{
  "n_experts": 64,
  "d_shared_expert": 128,
  "hidden_act": "swiglu",
  "router_score": "softmax",
  "normalize_top_k": true,
  "balance_bias": true,
  "router_z_loss": 0.001,
  "lr_router": 0.000592,
  "vocab_size": 49595
}
Below are experts of layer 8 (counted from 0) of a mixture-of-experts language model. Rows are named router (the router's row for the expert) and show model dimensions 96-191. Each number is 50 + 15 x the weight over its row's rms, rounded and kept within 0 to 99.
After each expert's rows: a language model's description of what the expert responds to; "comes before" lists some tokens at least twice as common just after its tokens as in all text. This comes from a sample of Wikipedia text that the model never trained on. Tokens count by the router's weight.

# expert 56
router:48 49 50 79 81 57 52 38 60 52 44 52 14 26 38 43 63 52 38 23 55 49 72 53 52 40 38 15 52 52 37 52 42 35 67 39 56 58 42 64 51 61 56 51 43 34 46 39 49 66 41 40 55 48 64 39 48 38 56 48 53 63 62 60 53 33 35 63 33 48 30 30 61 37 29 57 67 50 76 45 47 44 60 49 57 60 51 40 45 62 37 43 57 54 32 47
Description: Section and infobox boundaries. Section heading markers, table divider rows, sentence-final periods, and leading dashes of infobox lines like "Succeeded by" in officeholder boxes.
comes before: "\n", " The", "|", "==", " In", " He"

# expert 14
router:47 60 51 71 88 31 51 60 66 70 52 38 44 31 39 52 55 27 43 19 58 39 66 46 55 35 44 32 58 36 49 33 60 48 48 42 73 79 42 45 71 42 50 33 60 85 54 34 63 64 34 37 44 48 60 40 41 26 40 46 53 62 68 31 46 42 36 48 56 65 61 20 53 34 37 65 49 62 60 49 68 38 61 44 50 51 40 46 60 64 48 39 49 50 35 28
Description: Compound and infobox labels. Hyphenated compound parts and infobox labels, chiefly "year" in "19-year-old", plus Born, Died, Species, Gls and line breaks.
comes before: "-", ":", ")", "–", "),", " /"

# expert 19
router:71 67 49 64 58 38 37 59 58 69 39 54 24 17 37 72 45 20 29 43 57 65 68 58 27 64 21 47 30 43 54 43 52 49 51 43 54 71 59 59 38 54 51 12 65 49 39 56 79 57 40 53 50 52 61 54 30 64 47 33 72 60 62 18 46 38 41 63 76 67 45 16 47 44 39 55 50 57 42 19 46 58 46 45 50 63 50 47 58 57 51 43 64 39 40 49
Description: Infobox fields and table separators. Infobox labels and separators like Website, Coordinates, Population, and pipe cells in review-score and election tables, plus demographic words.
comes before: "\n", ":", " (", "/", "%", "="

# expert 62
router:54 37 57 61 50 41 46 39 53 45 23 52 29 18 43 43 48 59 52 40 64 62 69 44 36 37 44 50 36 55 56 49 34 52 50 50 60 62 62 62 48 19 65 21 58 56 53 60 74 54 25 45 59 63 90 58 62 45 47 28 56 52 77 17 56 37 54 57 64 76 25 51 46 24 26 74 62 40 54 36 39 47 57 54 46 44 44 42 49 56 32 76 74 57 37 54
Description: Scientific database fields. Infobox fields and codes in taxonomy, chemistry, genetics and asteroid tables, such as JPL, LINEAR, Socorro, Species, ChEBI numbers and coordinates.
comes before: ":", " |", "-", "\n", ")", "°"

# expert 50
router:70 51 57 78 61 34 29 66 46 60 56 61 22 30 45 37 56 23 65 40 52 63 84 44 32 43 36 47 53 72 61 49 53 41 60 38 33 58 15 55 59 39 46 32 47 59 50 44 71 57 42 42 40 56 79 24 47 67 33 31 65 71 56 23 66 42 48 82 32 75 28 28 61 26 30 58 32 61 48 42 73 32 67 50 37 69 47 36 48 72 43 56 51 58 32 41
Description: Nouns after determiners. Common nouns and modifiers right after articles or possessives in running prose, such as idea, reason, contract, father, bank.
comes before: ",", ".", " of", " in", " to", " for"

# expert 6
router:53 48 72 59 64 40 30 61 56 58 42 35 15 35 44 50 52 22 57 52 65 73 56 34 10 26 56 24 23 41 41 30 44 35 42 34 51 54 38 58 22 25 66 39 35 62 34 56 65 66 32 52 46 35 67 38 35 50 48 28 56 53 57 46 46 31 38 75 48 75 30 35 47 49 32 59 18 45 50 42 69 47 63 57 62 69 28 49 36 70 49 58 54 66 58 52
Description: Verbs and prepositions. Main verbs and prepositions in running narrative prose, often after a subject pronoun or "to", such as wrote, announced, moved, of.
comes before: " the", " a", " to", " that", " his", " her"

# expert 47
router:51 46 49 64 68 22 45 66 66 48 43 40 51 36 17 44 26 32 26 44 73 51 63 61 36 42 32 46 36 53 52 51 41 46 75 49 34 59 55 69 41 55 61 29 61 80 41 45 54 49 38 30 43 51 47 56 45 57 39 41 62 83 73 18 52 47 45 60 51 53 49 35 60 34 30 50 35 44 45 60 71 30 66 43 41 60 32 62 68 51 57 48 64 65 46 41
Description: Titles and institution nouns. Nouns for offices and institutions within proper names, such as President, professor, Stadium, Airport, University, and Location in infobox captions.
comes before: ",", " of", ".", " (", " in", " –"

# expert 4
router:35 55 37 58 46 48 43 52 45 45 26 22 32 47 42 50 45 40 58 44 44 65 56 48 15 29 58 45 31 46 48 42 38 36 55 42 46 48 30 73 54 37 52 33 31 69 38 36 84 55 39 40 49 63 82 72 34 47 45 37 33 70 47 52 42 61 44 46 30 65 28 33 71 37 27 54 54 50 49 52 69 26 53 52 52 70 58 26 50 68 43 45 70 48 50 58
Description: Line breaks and numbers. Line breaks after titles, headings and list items, and leading digits of numbers in tables or counts, such as 1,164, 2, 7.7.
comes before: "-", "\n", "–", "The", ".", "=="

# expert 0
router:56 44 57 65 76 48 45 50 73 35 60 40 40 59 25 53 47 30 52 30 44 37 63 47 38 52 22 42 53 60 43 40 42 64 49 51 38 66 37 72 59 32 55 22 38 80 29 49 53 68 23 30 46 38 70 48 24 54 69 30 50 62 57 19 66 42 45 52 42 46 35 46 72 57 32 50 59 62 62 31 73 52 53 56 58 67 44 31 40 53 30 57 57 84 37 61
Description: Non-English name fragments. Word pieces of transliterated Asian and other non-English names, plus line breaks and years in lists and tables, such as Hee-de, Singh, Majha.
comes before: "|", "-", " |", "–", " –", " -"

# expert 29
router:38 44 54 56 63 33 41 34 53 45 40 51 36 31 27 67 14 48 49 23 47 39 54 51 57 47 36 39 43 38 40 32 51 59 47 47 21 68 43 72 45 51 49 43 48 76 50 39 57 66 14 38 45 56 41 46 47 37 48 42 41 71 73 51 58 52 37 58 43 73 52 26 99 41 36 58 29 49 71 36 61 55 56 29 42 91 45 45 49 81 29 61 43 65 41 45
Description: Section headings and newlines. Wikipedia section heading markup and words inside headings, such as == Early life and education ==, History, See also, plus following line breaks.
comes before: "\n", "==", " ==", "===", " ===", ")"

# expert 21
router:50 24 57 58 75 36 35 40 75 41 34 45 23 46 31 50 39 29 50 31 49 55 70 72 45 47 25 44 45 48 59 50 40 46 45 54 30 75 41 62 49 40 54 26 29 78 55 34 65 68 33 31 54 48 69 51 47 67 47 28 55 66 52 37 39 37 55 56 41 59 32 49 59 23 26 67 36 47 81 32 46 44 55 30 36 69 51 48 52 60 40 53 60 40 37 48
Description: Surname and place endings. Final pieces of surnames and place names, often in tables and credits, such as -ley, -berg, -bury, Jones, Hussain.
comes before: ",", " (", "'s", " and", " was", " ="

# expert 59
router:50 64 81 35 66 26 41 34 62 53 49 47 55 34 36 63 43 27 46 34 28 44 61 67 25 33 53 29 31 46 21 51 40 42 45 39 43 48 47 63 41 49 74 24 44 58 52 44 94 63 59 52 61 53 63 26 40 52 42 26 48 59 71 44 59 44 42 62 48 57 36 34 65 53 31 83 23 53 70 34 64 37 41 28 50 74 42 41 42 48 35 45 63 39 47 53
Description: Duration and quantity prepositions. Prepositions and verbs in biographical prose giving duration or amount, such as more than, nearly, over, almost, served, worked, during.
comes before: " the", " a", " his", " to", " as", " he"

# expert 3
router:57 53 49 58 61 42 22 39 65 51 56 65 24 07 40 41 53 45 60 30 57 65 52 54 40 48 29 33 35 76 73 45 30 61 48 43 32 58 40 76 31 31 64 42 34 65 48 56 82 59 48 49 48 65 73 23 40 46 53 32 46 48 72 38 61 53 45 71 61 55 35 24 55 39 31 79 18 49 71 49 66 60 56 57 57 60 53 32 77 68 03 69 61 61 26 74
Description: Plural noun endings. Plural nouns and plural word-final pieces after the, of or other, such as people, members, -ers, -ens, men.
comes before: ",", ".", " of", " and", " in", " were"

# expert 46
router:75 46 31 87 57 31 49 54 50 70 33 45 26 24 23 63 46 47 49 36 54 78 49 43 18 47 35 33 24 39 61 30 44 40 55 34 45 51 32 55 44 25 54 31 40 56 48 18 73 53 45 32 38 52 61 61 41 65 62 23 46 72 70 29 53 54 42 70 62 70 40 29 57 38 59 55 24 61 57 36 46 38 59 46 46 55 20 45 32 56 36 36 61 53 30 23
Description: Score separators and tables. Dashes between match scores (2–1, 1-2), table pipes, plus and minus signs, and other separators in sports or election tables.
comes before: " 0", " |", "0", " 1", "1", " 2"

# expert 18
router:54 57 44 60 58 35 28 56 74 39 44 46 15 48 39 57 43 42 37 30 52 68 61 60 41 45 50 32 28 51 79 32 56 48 64 53 48 78 40 61 47 19 79 52 41 73 37 52 62 58 16 43 39 66 67 45 13 46 62 35 60 73 59 30 62 50 49 60 28 70 58 44 64 42 34 56 49 68 67 36 36 45 56 41 44 73 41 52 42 58 34 49 57 74 36 52
Description: Table header abbreviations. Column headers and short cell entries in stats tables, such as GP, GAA, Notes and Votes, plus spaces, digits and line breaks in table rows.
comes before: " |", "|", ";", "|---|---|---|---|---|---|", " /", "0"

# expert 63
router:77 50 50 71 42 25 53 66 56 53 41 39 29 40 38 62 31 49 61 48 63 60 58 50 51 37 52 20 39 43 49 51 57 28 58 36 48 69 39 49 38 31 47 47 37 73 42 49 62 51 24 60 69 49 67 34 34 39 50 35 51 43 64 56 55 48 37 44 33 45 50 26 68 45 35 71 43 68 61 67 55 45 65 43 45 64 51 32 53 67 50 60 47 66 47 41
Description: Table cells and had. Table pipes, headers and numbers in results tables, such as Win, Votes, No., plus auxiliary had, has, have before been.
comes before: " |", " ", " been", "%", " \"", " Title"

# expert 39
router:58 65 56 65 76 44 28 45 62 82 38 34 51 33 27 56 51 25 57 28 35 36 59 53 25 50 54 31 35 42 67 61 45 38 56 32 50 50 24 52 41 33 59 40 52 46 62 52 58 64 33 54 66 49 80 57 46 62 37 51 55 59 77 46 54 39 42 32 58 75 46 33 55 35 42 66 31 62 51 47 76 27 81 41 45 49 40 54 54 62 39 55 65 43 40 49
Description: Passive verbs, predicates. Verbs and predicate words after was, is, are, usually passive participles about buildings and places, such as used, served, taken, elected.
comes before: " the", " a", " by", " to", " in", " as"

# expert 38
router:34 49 34 52 51 34 44 51 46 44 46 69 30 20 38 54 46 37 61 27 53 48 50 43 36 53 28 36 30 45 56 56 43 50 46 36 44 48 36 36 61 27 54 39 41 52 40 46 37 77 45 47 45 66 59 59 29 43 40 19 50 81 63 13 51 45 39 73 43 59 36 32 58 34 48 63 54 54 71 50 49 45 49 62 23 57 42 48 46 60 21 61 74 48 67 56
Description: Music chart and table entries. Numbers, closing parentheses and pipes in table cells, plus music release words like single, CD, vocals, and "number".
comes before: " |", ")", " (", ":", "%", " \""

# expert 40
router:56 42 65 57 54 20 46 55 52 32 50 36 33 31 38 50 46 20 35 10 39 63 63 43 45 24 26 43 36 64 50 51 29 28 69 40 48 58 42 50 33 35 58 24 40 37 22 45 59 69 27 32 41 44 25 33 33 65 43 25 63 52 61 44 48 54 53 72 35 48 33 38 52 42 41 46 34 68 75 42 66 40 73 30 62 48 41 57 42 57 33 48 59 63 39 38
Description: Clause-ending commas. Commas closing a name or introductory phrase, and conjunctions starting clauses, such as when, while, although, but, because.
comes before: " the", " and", " he", " but", " which", " a"

# expert 22
router:50 41 65 94 56 42 45 66 54 33 45 41 36 49 47 54 34 50 72 35 40 70 58 47 34 50 33 36 31 43 43 35 45 18 52 38 28 61 38 62 58 15 53 47 27 53 43 50 56 65 48 44 59 61 62 44 54 48 53 49 69 65 71 51 47 60 30 41 48 70 44 40 58 18 38 46 26 76 70 43 30 34 71 49 71 73 49 61 34 65 33 51 62 54 55 43
Description: Sports career nouns. Nouns closing a phrase in sports biographies (time, contract, games, seasons, debut, announced), plus heading breaks and table divider rows.
comes before: "\n", ",", " in", " to", " with", " that"

# expert 20
router:69 40 45 74 61 40 46 58 74 59 22 38 04 35 26 51 49 45 40 21 54 43 53 62 59 69 40 39 40 61 59 52 46 58 42 58 31 57 39 49 28 24 72 51 41 50 59 34 40 60 17 51 46 15 79 51 55 54 54 43 49 77 54 29 49 28 44 67 52 64 33 24 57 45 26 61 38 34 60 53 38 52 56 62 54 73 43 48 60 68 31 38 51 58 27 33
Description: List dashes and table numbers. Leading dashes on infobox list lines, table pipes, slashes, en dashes in scores and year ranges, units like "in", "mm", and years.
comes before: " |", "-", ")", "|", "–", ";"

# expert 10
router:58 63 58 64 60 40 25 73 65 63 34 37 35 23 40 60 52 44 41 52 53 53 64 46 32 45 31 33 22 45 52 32 21 33 40 35 30 61 37 67 57 34 55 48 51 77 45 47 60 71 37 42 49 52 77 36 38 37 61 29 49 81 82 30 43 37 59 51 44 68 19 20 64 42 41 50 25 56 64 44 47 45 59 55 54 56 39 32 63 65 37 41 51 57 42 51
Description: Abstract nouns and objects. Abstract or technical nouns and object pronouns after verbs, possessives or determiners, such as development, design, theory, damage, him, it.
comes before: ".", " to", ",", " of", " in", " and"

# expert 17
router:56 37 57 46 54 34 58 49 65 70 49 43 34 38 33 59 33 42 36 27 55 57 57 64 37 47 44 34 33 46 64 55 35 46 63 46 64 73 34 50 36 44 40 53 31 68 34 38 71 70 20 50 49 41 48 46 24 65 39 31 42 65 62 36 61 49 48 56 41 64 56 50 73 47 38 81 60 37 82 41 55 48 57 44 73 66 57 39 62 52 26 66 64 61 27 30
Description: Clause connectives and discourse. Conjunctions and discourse markers joining clauses in narrative prose, such as but, however, although, moreover, lastly, and commas after introductory phrases.
comes before: " the", " he", " a", " it", "==", " his"

# expert 34
router:45 48 27 48 71 31 51 61 69 38 32 30 43 39 33 59 45 50 38 43 55 46 56 44 43 49 23 20 27 24 56 55 40 54 45 47 51 40 63 68 29 32 57 29 32 46 44 49 50 46 28 51 55 61 79 59 45 40 49 35 47 42 75 30 45 36 34 53 70 70 58 44 67 23 16 62 35 54 53 41 60 30 42 46 47 67 47 59 25 75 57 44 65 60 19 60
Description: Coordinates and participles. Minute and second marks in coordinates (′, °, ″) and past participles after was or hyphens, such as based, born, built, given.
comes before: " |", " by", ":", " in", " to", " on"

# expert 32
router:34 56 41 53 43 32 36 66 65 70 52 46 29 47 52 72 57 61 39 35 46 45 55 52 37 55 33 39 41 67 49 37 48 56 54 46 51 55 38 66 37 45 58 28 32 60 37 46 59 71 37 38 64 32 65 63 40 35 41 29 50 71 49 52 58 51 44 51 30 59 19 58 51 35 30 45 53 39 65 45 52 28 68 39 51 57 43 18 58 47 41 42 54 74 36 47
Description: Line ends in lists. Line breaks, periods and quote marks ending list items, section headings and sentences, often in award, filmography, discography and year-by-year lists.
comes before: "\n", "-", "|", "==", " The", "The"

# expert 54
router:47 53 50 79 51 50 47 39 59 54 47 53 16 31 22 55 65 21 45 34 25 46 71 33 39 54 27 33 25 42 63 58 36 38 41 54 21 62 41 64 34 46 51 57 25 73 36 33 51 61 30 41 67 64 66 38 39 44 49 32 69 57 55 37 54 63 47 72 46 58 59 46 82 23 49 71 41 46 57 58 60 46 83 30 60 43 48 44 45 61 27 19 31 69 47 51
Description: Part and region nouns. Nouns naming a part or area followed by "of", such as part, portion, top, region, plus "which" and "most" after "the".
comes before: " of", " in", "|", " was", " is", " for"

# expert 27
router:54 50 69 81 46 38 39 75 74 55 41 54 24 00 42 64 34 42 30 20 49 72 62 69 56 48 55 17 21 47 78 31 17 38 55 34 38 61 41 58 50 35 76 27 43 55 48 42 76 67 45 51 57 61 66 39 35 54 42 25 49 44 62 37 46 39 20 59 44 50 36 16 66 40 26 67 44 45 51 56 50 32 66 55 78 54 52 40 40 46 28 41 63 66 42 41
Description: Prepositions and idiom nouns. In, during, from and nouns of set phrases after in, such as in search of, in light of, in relation to.
comes before: " the", " to", " a", " his", " with", " their"

# expert 12
router:63 43 51 68 57 30 32 53 46 43 43 60 40 37 37 46 54 37 32 42 47 67 67 39 45 22 23 42 20 55 45 65 37 52 46 43 58 48 51 48 49 17 70 51 54 49 33 41 42 74 25 38 73 68 59 41 26 40 57 38 57 71 53 18 50 52 38 48 44 77 53 17 58 51 30 76 42 56 45 25 64 29 63 46 39 66 33 40 81 48 45 44 80 55 51 46
Description: Table cell separators. Pipe separators between cells of data tables, especially after a name or result cell in boxing records, asteroid lists and sports standings.
comes before: "\n", " ", " |", " 1", " 0", " 2"